Weights of a small mixture-of-experts language model, trained from scratch on English Wikipedia: 160 experts in each of 12 layers, a variant of Muon for the experts.
Below are experts of layer 8 (counted from 0) of a mixture-of-experts language model. Rows are named router (the router's row for the expert) and show model dimensions 0-191. Each number is 50 + 12 x the weight over its row's rms, rounded and kept within 0 to 99.
After each expert's rows: a language model's description of what the expert responds to; "mostly gets" lists some tokens that are sent to it at least half of the time. This comes from a sample of Wikipedia text that the model never trained on.

# expert 59
router:54 46 42 41 58 68 39 39 46 64 55 71 47 46 28 17 70 58 38 35 34 57 61 50 55 27 36 32 31 56 51 71 54 56 45 48 41 75 55 71 43 35 59 59 41 55 53 57 64 50 60 66 46 53 59 42 50 64 39 39 52 40 49 60 39 48 59 70 54 46 72 34 51 46 48 58 54 51 41 33 37 40 57 53 52 68 48 43 24 52 51 35 41 32 42 49 66 60 48 39 50 40 42 41 32 37 57 43 52 59 53 70 55 52 80 60 48 48 42 51 36 34 55 56 32 54 65 37 39 64 47 40 65 45 48 54 59 65 80 49 52 54 45 42 27 67 43 50 32 51 51 47 51 50 38 38 52 44 37 56 72 56 39 49 39 43 68 21 28 17 41 53 44 52 75 35 54 55 64 57 29 50 31 54 58 43 44 42 65 54 48 39
Main verbs and their following prepositions in narrative prose: became, designated, replaced, called for, referred to, allied with.
mostly gets: " became", " took", " began", " called", " joined", " wrote"

# expert 13
router:71 63 70 56 36 62 45 62 58 39 55 50 52 52 63 42 61 37 48 45 46 59 38 31 52 50 47 45 33 53 80 48 68 48 63 40 29 40 40 54 35 48 60 62 31 69 53 38 67 45 60 37 70 44 70 58 55 53 58 65 35 40 43 32 56 49 55 39 35 66 56 42 54 59 52 32 34 43 61 49 45 60 63 34 59 63 43 44 71 67 51 34 63 70 71 37 26 47 60 70 40 42 34 45 61 51 45 38 44 71 44 41 41 41 28 64 40 49 56 39 53 64 48 24 42 49 21 51 69 39 46 36 57 64 42 52 59 55 42 50 64 40 77 62 57 46 47 46 48 33 57 51 36 59 42 39 55 57 58 43 30 57 55 36 45 56 47 63 31 63 60 45 72 49 36 57 72 55 54 75 40 61 37 34 40 34 43 63 70 42 49 52
Single letters and short capitalized pieces inside foreign or unusual proper names, plus line breaks and pipes in succession boxes, such as Senhora, Stanhope, Partick Thistle.
mostly gets: " Ha", " Ta", " Di", " Ho", " Tri", " Mi"

# expert 48
router:40 56 36 58 71 73 37 27 51 37 27 57 59 65 26 28 50 45 59 39 55 29 52 49 56 28 60 19 37 43 48 45 58 45 40 53 69 47 55 60 47 58 64 35 52 43 48 52 39 39 25 49 54 59 46 52 62 47 23 73 46 47 52 39 48 42 38 59 53 45 46 28 48 28 59 40 43 77 50 47 47 59 36 61 57 61 44 53 61 43 47 43 52 50 42 42 61 43 37 57 44 34 33 28 32 28 44 49 44 71 63 70 57 46 67 42 54 37 49 66 29 35 79 61 27 54 49 59 55 67 40 58 49 59 32 50 62 52 56 51 46 54 39 48 32 66 64 41 40 59 35 51 51 44 34 45 40 62 66 63 64 44 74 66 44 39 55 53 44 41 24 50 55 40 47 55 50 61 58 44 40 43 38 63 35 31 38 56 59 57 47 34
Verbs of saying, asking and doing, plus linking and/by/with, in plot summaries and reported events, e.g. asks, blamed, praises, suspect.
mostly gets: " asked", " Mike", " told", " wanted", " stated", " Daniel"

# expert 58
router:73 58 33 23 70 53 67 59 36 42 61 26 56 54 43 53 57 53 64 69 54 49 27 66 61 40 61 52 49 40 54 58 60 52 60 36 52 50 46 73 45 52 67 30 43 51 55 44 28 47 35 44 61 68 58 34 70 45 42 63 54 45 61 39 36 70 51 37 67 32 57 64 59 40 69 49 49 42 52 28 56 66 59 53 76 40 48 62 57 32 36 45 55 33 48 47 48 55 41 66 39 51 30 60 62 26 71 64 40 53 65 33 52 19 50 42 59 60 48 50 30 47 52 42 64 44 38 65 42 44 32 52 37 54 46 52 56 53 75 49 41 56 39 58 42 33 64 57 70 62 61 45 49 36 54 38 42 67 36 43 40 45 43 62 45 48 65 59 58 46 41 31 60 47 70 53 46 45 40 57 53 45 73 59 70 48 46 42 36 32 29 43
Individual digits inside years, ages and football goal minutes, e.g. 1563, Donovan 90', aged 80.
mostly gets: " Jr", " SP", " Sr"

# expert 36
router:53 38 51 56 65 52 57 47 58 34 58 44 35 45 67 71 62 31 45 42 37 42 49 69 62 46 70 73 31 48 36 43 39 56 50 68 42 54 53 29 52 64 40 57 54 59 60 51 61 45 40 64 33 37 47 51 56 46 44 52 41 61 49 53 36 39 46 32 59 48 60 49 49 56 53 45 67 40 71 63 38 46 59 33 42 61 43 41 64 44 67 55 39 42 46 45 32 51 36 71 42 51 66 53 44 51 53 41 60 24 25 38 64 59 22 36 55 28 51 49 44 46 63 51 78 49 34 58 26 67 56 47 43 35 61 40 26 27 33 73 62 37 42 73 72 38 47 54 48 58 47 36 44 52 45 60 59 42 51 51 30 55 53 44 74 32 51 51 64 54 38 60 49 47 50 74 41 50 71 44 23 54 36 52 67 61 65 40 51 39 66 64
Colons, dashes and pipes in infobox and table structure, notably "Years:" before Team / Apps in footballer careers, plus birth and reign fields.
mostly gets: "Scientific", " Apps", " •", "Gls", "DST", " Phylum"

# expert 40
router:29 57 34 50 64 70 57 47 61 65 51 71 40 62 30 35 62 42 34 35 42 45 64 33 40 24 41 42 45 57 53 63 55 57 35 59 39 71 63 64 49 46 41 43 57 45 52 48 56 46 72 55 49 61 59 61 57 63 49 27 62 58 50 56 45 43 60 57 55 48 67 45 55 39 26 67 49 62 38 35 38 52 34 68 50 55 51 27 32 42 31 31 36 42 35 35 39 70 60 42 50 49 38 44 39 36 64 55 51 64 56 50 42 64 68 73 40 47 56 57 30 29 71 61 44 41 72 53 36 49 59 55 68 50 50 46 53 58 50 27 51 50 55 47 53 62 60 46 34 51 60 57 75 57 31 43 33 56 33 55 71 55 33 51 46 41 51 31 41 20 46 65 40 54 55 46 55 66 65 43 22 54 38 35 52 38 36 48 56 61 59 49
Prepositions and verbs that take an object in running prose, e.g. of, with, against, handle, reduce, bring back.
mostly gets: " using", " During", " provide", " make", " leaving", " without"

# expert 7
router:69 48 39 52 45 36 65 57 39 49 32 30 47 61 43 66 51 58 35 56 64 42 37 72 50 48 53 38 56 68 53 48 48 54 64 41 53 73 57 54 39 31 63 47 37 52 39 66 49 63 34 50 50 63 40 47 35 42 50 61 50 21 55 61 55 46 59 69 54 60 30 39 54 37 32 61 51 39 69 47 55 49 57 46 49 43 76 61 66 60 80 49 57 50 50 57 75 60 49 40 61 49 57 68 30 45 28 53 60 60 45 51 62 44 56 58 62 45 43 55 44 73 09 54 23 63 61 51 54 38 41 31 71 63 62 28 43 63 77 32 65 41 72 29 42 30 57 45 56 43 58 53 50 55 43 27 46 54 44 54 78 40 48 35 46 52 44 63 44 54 42 35 47 60 60 34 61 60 56 52 62 50 47 42 40 56 54 59 40 44 45 52
Common nouns for creative works, media or groups right after the, a or his, such as album, film, song, game, board, musicians.
mostly gets: " film", " album", " song", " book", " program", " story"

# expert 50
router:49 35 58 55 50 61 54 61 54 48 45 22 28 55 56 62 44 34 29 50 58 58 38 53 57 47 60 48 63 27 50 48 19 48 72 36 27 48 41 49 33 62 55 59 62 68 65 52 56 45 47 52 61 27 40 41 41 30 21 49 51 48 51 43 53 34 52 63 47 59 43 33 44 45 58 54 42 57 84 61 50 70 68 34 49 36 59 60 53 62 50 48 48 28 59 33 46 43 40 69 36 54 58 67 51 61 47 37 52 41 25 52 41 70 26 40 62 33 45 50 68 72 51 43 47 72 48 58 45 60 40 50 51 33 46 33 32 54 41 54 60 50 40 80 53 53 51 57 41 44 57 58 28 68 48 56 61 50 65 64 45 54 39 36 67 35 48 46 52 59 30 64 43 30 59 44 58 35 43 52 36 55 42 60 27 50 57 47 69 41 51 62
Pipe separators in Markdown sports and election tables, divider rows, and header words like Votes, Championships and Cup, plus sentence-ending periods.
mostly gets: "|---|---|---|---|---|", "|---|---|---|---|---|---|", " Votes", " Candidate", "|---|---|---|", " Championships"

# expert 6
router:63 40 34 53 45 51 39 30 46 24 42 34 32 39 54 55 52 54 49 64 41 30 40 68 57 60 55 55 50 47 68 66 56 50 68 56 48 52 26 35 50 63 42 51 68 61 43 47 56 42 36 44 39 42 35 48 50 50 57 52 26 51 49 60 44 44 47 23 48 43 64 34 50 49 51 39 62 58 48 56 42 53 55 40 70 67 40 40 58 40 70 56 64 54 57 62 32 50 73 72 49 45 46 66 58 48 50 37 58 59 48 45 59 40 19 42 42 25 45 53 36 49 62 71 85 47 46 57 57 49 56 40 30 56 59 50 25 50 47 69 64 30 46 68 46 24 37 60 55 47 67 36 64 49 69 55 55 44 38 42 32 50 47 34 63 44 56 57 55 39 45 46 62 56 40 62 38 54 69 25 31 46 48 35 72 42 51 35 48 38 66 68
Line-initial dashes, pipes and line breaks opening infobox fields or list items in biographies, e.g. "- Fields:", "- Labels:", "- Occupations:".
mostly gets: "Gls", "|", " •", "Scientific", "DST", " Bhut"

# expert 24
router:59 32 56 57 41 47 53 66 52 37 54 53 65 79 61 35 40 74 57 57 53 40 25 60 44 65 60 60 54 56 36 54 24 68 45 59 58 55 34 77 50 66 76 45 49 51 75 44 27 34 66 55 59 64 44 53 48 51 28 63 34 59 57 35 41 52 48 34 42 40 64 48 62 50 68 41 49 39 28 36 42 56 61 56 64 37 31 52 52 57 57 44 46 41 37 57 38 58 45 53 42 48 38 49 71 61 63 42 47 44 42 33 40 43 31 39 51 52 54 60 45 43 65 31 45 54 36 64 43 48 61 52 75 69 37 62 77 45 58 51 45 23 46 53 44 46 22 63 36 59 53 57 56 49 82 48 64 38 60 47 49 55 63 72 55 48 51 35 47 37 50 57 51 67 73 64 51 49 39 60 42 51 50 69 40 58 54 55 40 66 37 48
Bare spaces, hyphens and en dashes between numbers or in scores, plus compass words and County in geography and census text, e.g. east-west, 0-3.
mostly gets: " North", " Brook", " south", " east", " north", "–"

# expert 25
router:66 26 61 68 63 55 67 46 57 70 54 53 49 40 53 66 48 49 21 57 62 57 50 54 54 65 57 64 39 53 32 55 38 36 74 66 30 49 55 54 46 56 46 70 52 61 29 38 49 62 67 54 36 65 31 53 44 38 60 60 36 64 54 50 60 33 52 69 30 55 49 39 68 63 61 68 38 63 63 51 49 63 50 28 38 37 61 63 58 64 42 39 46 38 47 55 53 62 53 25 50 52 59 26 39 60 36 36 67 32 20 60 55 66 55 49 62 51 48 41 62 49 35 69 68 47 58 53 46 56 74 62 57 50 41 36 53 23 31 54 58 37 58 54 75 55 66 25 34 46 53 33 62 42 54 60 54 41 62 72 51 41 55 46 41 55 40 41 51 41 59 55 45 38 50 51 59 57 35 39 35 45 51 63 49 55 56 39 56 60 48 68
Words, line breaks and fragments in section headings and table headers of sports results pages, such as Doubles main draw, Quarter-finals, Standings, Score, Career.
mostly gets: " Length", "Career", "Population", "|---|---|", "|---|---|---|---", " Goals"

# expert 63
router:56 43 34 28 33 36 46 63 44 37 59 42 29 34 59 42 49 48 37 62 59 57 47 49 48 50 59 55 46 78 59 68 52 50 68 29 51 67 55 72 58 39 53 56 63 55 45 73 38 26 44 41 58 51 55 71 46 59 36 41 38 49 65 64 54 40 52 47 56 37 71 58 47 66 49 45 52 52 44 57 33 54 43 41 76 35 41 57 72 56 50 42 58 30 33 72 48 50 34 60 38 54 46 37 73 69 49 58 49 29 54 27 70 42 26 43 47 50 38 49 55 25 54 48 66 42 41 57 44 56 48 61 56 55 53 73 57 34 62 54 54 47 39 66 44 28 50 73 44 60 52 54 51 61 64 52 59 55 53 34 36 56 36 47 59 56 70 64 60 30 41 34 51 47 74 33 32 54 57 46 35 69 67 42 55 61 50 47 33 29 40 38
Bare spaces and opening parentheses right before numbers, as in "(age 18)", coordinates, table cells and "August 9, 2006".
mostly gets: "   ", "     ", " (", "เ", "″", "  "

# expert 49
router:47 64 46 38 76 58 62 28 57 41 44 77 47 74 51 36 51 55 45 45 60 42 63 29 37 15 58 36 57 49 45 47 55 43 37 51 64 50 55 42 46 38 61 39 41 60 36 36 45 67 48 65 53 46 46 45 39 56 36 69 49 37 56 70 48 56 43 51 72 36 49 40 58 60 35 41 59 69 48 51 42 51 49 49 43 42 53 43 21 55 45 55 45 57 55 54 49 35 49 41 35 47 33 61 45 34 54 40 43 61 66 59 65 56 68 33 53 54 33 45 51 26 59 67 48 54 30 45 42 48 57 41 46 40 32 60 54 67 75 49 46 66 51 33 33 58 39 34 49 50 48 38 50 57 38 38 46 61 29 53 62 46 38 47 51 55 55 56 41 29 40 42 35 53 58 27 69 59 79 45 23 41 57 20 24 60 41 41 68 57 41 38
Conjunctions, prepositions and discourse adverbs that link or open clauses in narrative prose, such as however after a comma, after, when, as, that, also.
mostly gets: " after", " when", " while", " where", " until", " before"

# expert 20
router:49 44 47 78 51 45 47 61 63 58 54 72 18 58 45 60 45 44 36 47 64 41 59 46 34 63 33 59 43 65 48 53 47 52 72 30 40 51 41 43 42 42 30 45 59 58 63 49 32 36 55 64 45 33 58 38 67 59 55 53 71 55 37 55 51 55 50 43 46 61 39 63 70 55 36 71 45 37 47 51 42 63 58 48 41 60 49 52 30 40 38 66 43 64 47 63 58 28 52 51 54 51 36 43 42 65 56 46 54 57 50 43 33 68 46 55 51 58 51 77 55 53 57 46 77 52 48 58 52 55 44 64 60 56 53 49 60 49 42 37 73 57 36 31 63 30 39 81 47 43 63 53 34 73 50 33 56 60 62 49 53 62 58 47 69 65 61 64 34 33 40 60 47 21 54 24 56 40 49 44 78 60 65 56 24 57 33 44 52 34 61 60
Line breaks, opening parentheses and quotes, first letters after headings or colons, and LaTeX openers like $\ or {.
mostly gets: " $\\", "{", " //", "(\\", " ne", " La"